Weights of a small mixture-of-experts language model, trained from scratch on English Wikipedia.
Training: a variant of Adam for the experts, 3355 steps.
Below are experts of layer 3 (counted from 0) of a mixture-of-experts language model. Rows are named router (the router's row for the expert), gate (a neuron's input weights, with its number), up (a neuron's input weights, with its number), down (a neuron's output weights, with its number) and show model dimensions 32-63. Each number is 128 + 32 x the weight over its row's rms, rounded and kept within 0 to 255. Numbers have three digits each.
After each expert's rows: "gets" lists some tokens that make up at least twice as much of what it gets as of all text. This comes from a sample of Wikipedia text that the model never trained on. Tokens count by the router's weight.

# expert 57
router:078150120145158151198169074138166085149122195160153191178143183087178151121100131142177138158144
gate0:119162075084137164131057077053109117109099129119122121144146163110138157147108052150083135132087
up0:140116179101155124104126214159131130138161111187157116141097093136151135117139145073163101136147
down0:135169137084159139107163120064053125093176204160128104159177136105130147133165123071117136100166
gets: " that", " this", " which", " the", " his", " when"

# expert 0
router:139091110134129114166097133168147120156141107096103175105115122110158102113183179080135087161155
gate0:127124105189172207088087121118139169103181118151158121085138145155099131138113145116144105053163
up0:137137101092130075099132152152106135131079063129127165097034120140100117178167093170107110115180
down0:095086110153127172117122152088215122079112157109122126097112146196204085147114073079133118152193
gets: "\n", " |", "-", ")", ")\n", ";"

# expert 7
router:128137149125106106099171129169099099177074133135125037094132154145105067168158155146103120145134
gate0:110132113120158091136104141166094115107117182156102121105114082124171151131108137115126137152133
up0:142121109132148101182150154178139102120111145173182134182094114137163115050075152133131128122139
down0:169150184150144100075185142217144149160124116161115150175129112124134061161115089106154127121087
gets: "-", " of", " in", " from", " for", " |\n"

# expert 55
router:124122165093144108165079119088142065092131080182110141102093109156116152084099106126139140113136
gate0:108103106075157169174125158179136154102094155164067080102097110153140095141135147102089114105072
up0:109125158117098107128160136089144142126042125119071137179018078092117139163153166127113203121172
down0:130152086113075175129142158121210177164105067120126191186145066114129114133095128156139126165124
gets: " the", " a", " The", "'s", "0", " their"

# expert 16
router:115118125122134087151108154147102091147173139092093112122168124110135121134156164055106132146159
gate0:167139131178116139180087117117060091135130108099084096156127160105161122102146089104117107127142
up0:137152139091124150163195147088191110195123095118104110065039130107092158124125122148158129118124
down0:170150152118090151185158105039078078154126145077042121183121164150124131125171109107163116079111
gets: "\n", ")\n", ".\n", ":", ";\n", "\n\n"

# expert 41
router:141119217111105084125173172090163200126082176101119118160149142109106117125084089092107128131109
gate0:153176153141126105140140121127161105105090075151122138166129116093085146113112173110147137097192
up0:123136155067106123095158097124130161161118157109090127104107154165113172172110105112142144055097
down0:198138079082088164119076165179116087152074079117174177157108061165163107150122154088121185159171
gets: " the", " a", " his", " its", " their", "Scientific"

# expert 13
router:157088181095101121181156167083189159094104151142148121104077133135127176162112116117130168143077
gate0:128079184118115175118132126113124156129134112124205128125119168147150118113079106134122122088097
up0:089198077182141094122106131148117093147141157135098137184125196127063133112153201137155111154168
down0:126167145148149140115184173194029184207124123147149175114125138096135132082086061157154117083130
gets: " to", " of", " in", " for", " from", " on"

# expert 8
router:112169140096108093162151120161089188148153165201124105164143123100138185060087069149114110066030
gate0:139134162085166116111122076126091103172165140192171107118166203116100093116075118128170056071150
up0:132185050123087086153132095169091108136108169108050165114096138121130129123178092106140128134125
down0:126130102072105158098127133118138092097118162140087163155189138166119142200146158080158156116128
gets: " of", " to", " for", ":", " from", " on"

# expert 56
router:114081090113117157138114085133150125121144085208094181123133114137126172176095160145162113119156
gate0:153125122142146086052186095115120129115092124074147112120103180127169154149149119106157112139162
up0:117080131136109086115178099159130145124083103082133161131126168146138133168158207150065118163155
down0:102138148122123146148155102117000194170102131081075144177150118098126081147206172164075127102110
gets: " the", " a", " his", " The", " that", " it"

# expert 49
router:159088159139105048188100087170169176142059118181134149115103116093165150182117143152174086101156
gate0:148109142108164112088173114130122116141128109052144071119117123156107130124137139101122116149139
up0:175102117078111145104137036147134133125125061123096128113145121131109186118133202196104117120131
down0:114149165129130152085130109128090118171144126164101184121157102080156105098126154097064132070131
gets: " the", " The", "'s", " a", " his", "The"

# expert 46
router:155107171108126142114137170129123210096121172080127081148154108084124143130100119109079143147077
gate0:065126169115158119090069104131113147111095147134113118156141116132111131128140166126127104060150
up0:138129149127148050067156140191171138103154108129151107133155075115221149135073075145134156133171
down0:159128065124196108111085132141066098146179172093102124128150177146057094096110103091184112117131
gets: " the", " The", "The", " their", "\n\n", " In"

# expert 52
router:086172088116121100101121067122123107106153162081093140168118215160186172178174051110084141152130
gate0:045169134167140080154102099126135136135153150134094103160080166141095167166112079145233084130135
up0:114125134082112160106138105148079182165057055122125160047164126105127092141113125116099115155144
down0:069152130174151111130072139112146149125139129142124100103106111142061090135070113083152114079111
gets: " but", " ", " and", " However", "9", "|"

# expert 53
router:137107159119102095117137104111145111145108206079097090160124183142196107168193138098112162172129
gate0:099096117096138207142161136121088111113173107156124145088106163129134170095108066096151073105112
up0:116121130114165102145041097094107140141126137161113120130151076114170094069137141135156117130174
down0:125160147130089083109103074135150128152129141116120131163177105107170139119151075101132158171163
gets: " which", " that", " but", " who", " and", "'s"

# expert 9
router:135097130061078112185137075128104148146120119179160176131130091140181123121181149123147172149061
gate0:155150176143137110145143110102100150123128169160104144166065101158167118168151130090080177144101
up0:104175123105083125164166123168125156128098131089070136167114134176133084170132124102089163156158
down0:098057123128150165102102129079147115102089167091147143111113132107111097178105143113136100192154
gets: " to", " of", " |", " for", " in", ":"

# expert 18
router:116148116118147163129147084099091104124113124099120077106153171110060149139169077146180136131136
gate0:164142143110134110092123087088121096121124049160091150088093101136091184137172135208149166123145
up0:147125120125097072122146170188116116097104130059143183172162162118165063117154164097123098151095
down0:094144131182102149105081078156083117083108174105175142119187148182132095159139176097157085135103
gets: " of", " to", " in", " for", " at", " from"

# expert 4
router:138117104174116072109102134185181094131131138074125151140143155086156121120165138078111114165145
gate0:139101130157130098129176116155116059137130094122137172095063133135138155120101144100103142151165
up0:116111134148096184118156162144070128138178140078150153143137162122105148157154111086143101133141
down0:127140086136075144167151140078150122110106132079111147190102109115173138120157115122085107154129
gets: " |", "\n", " ", ";", ":", "3"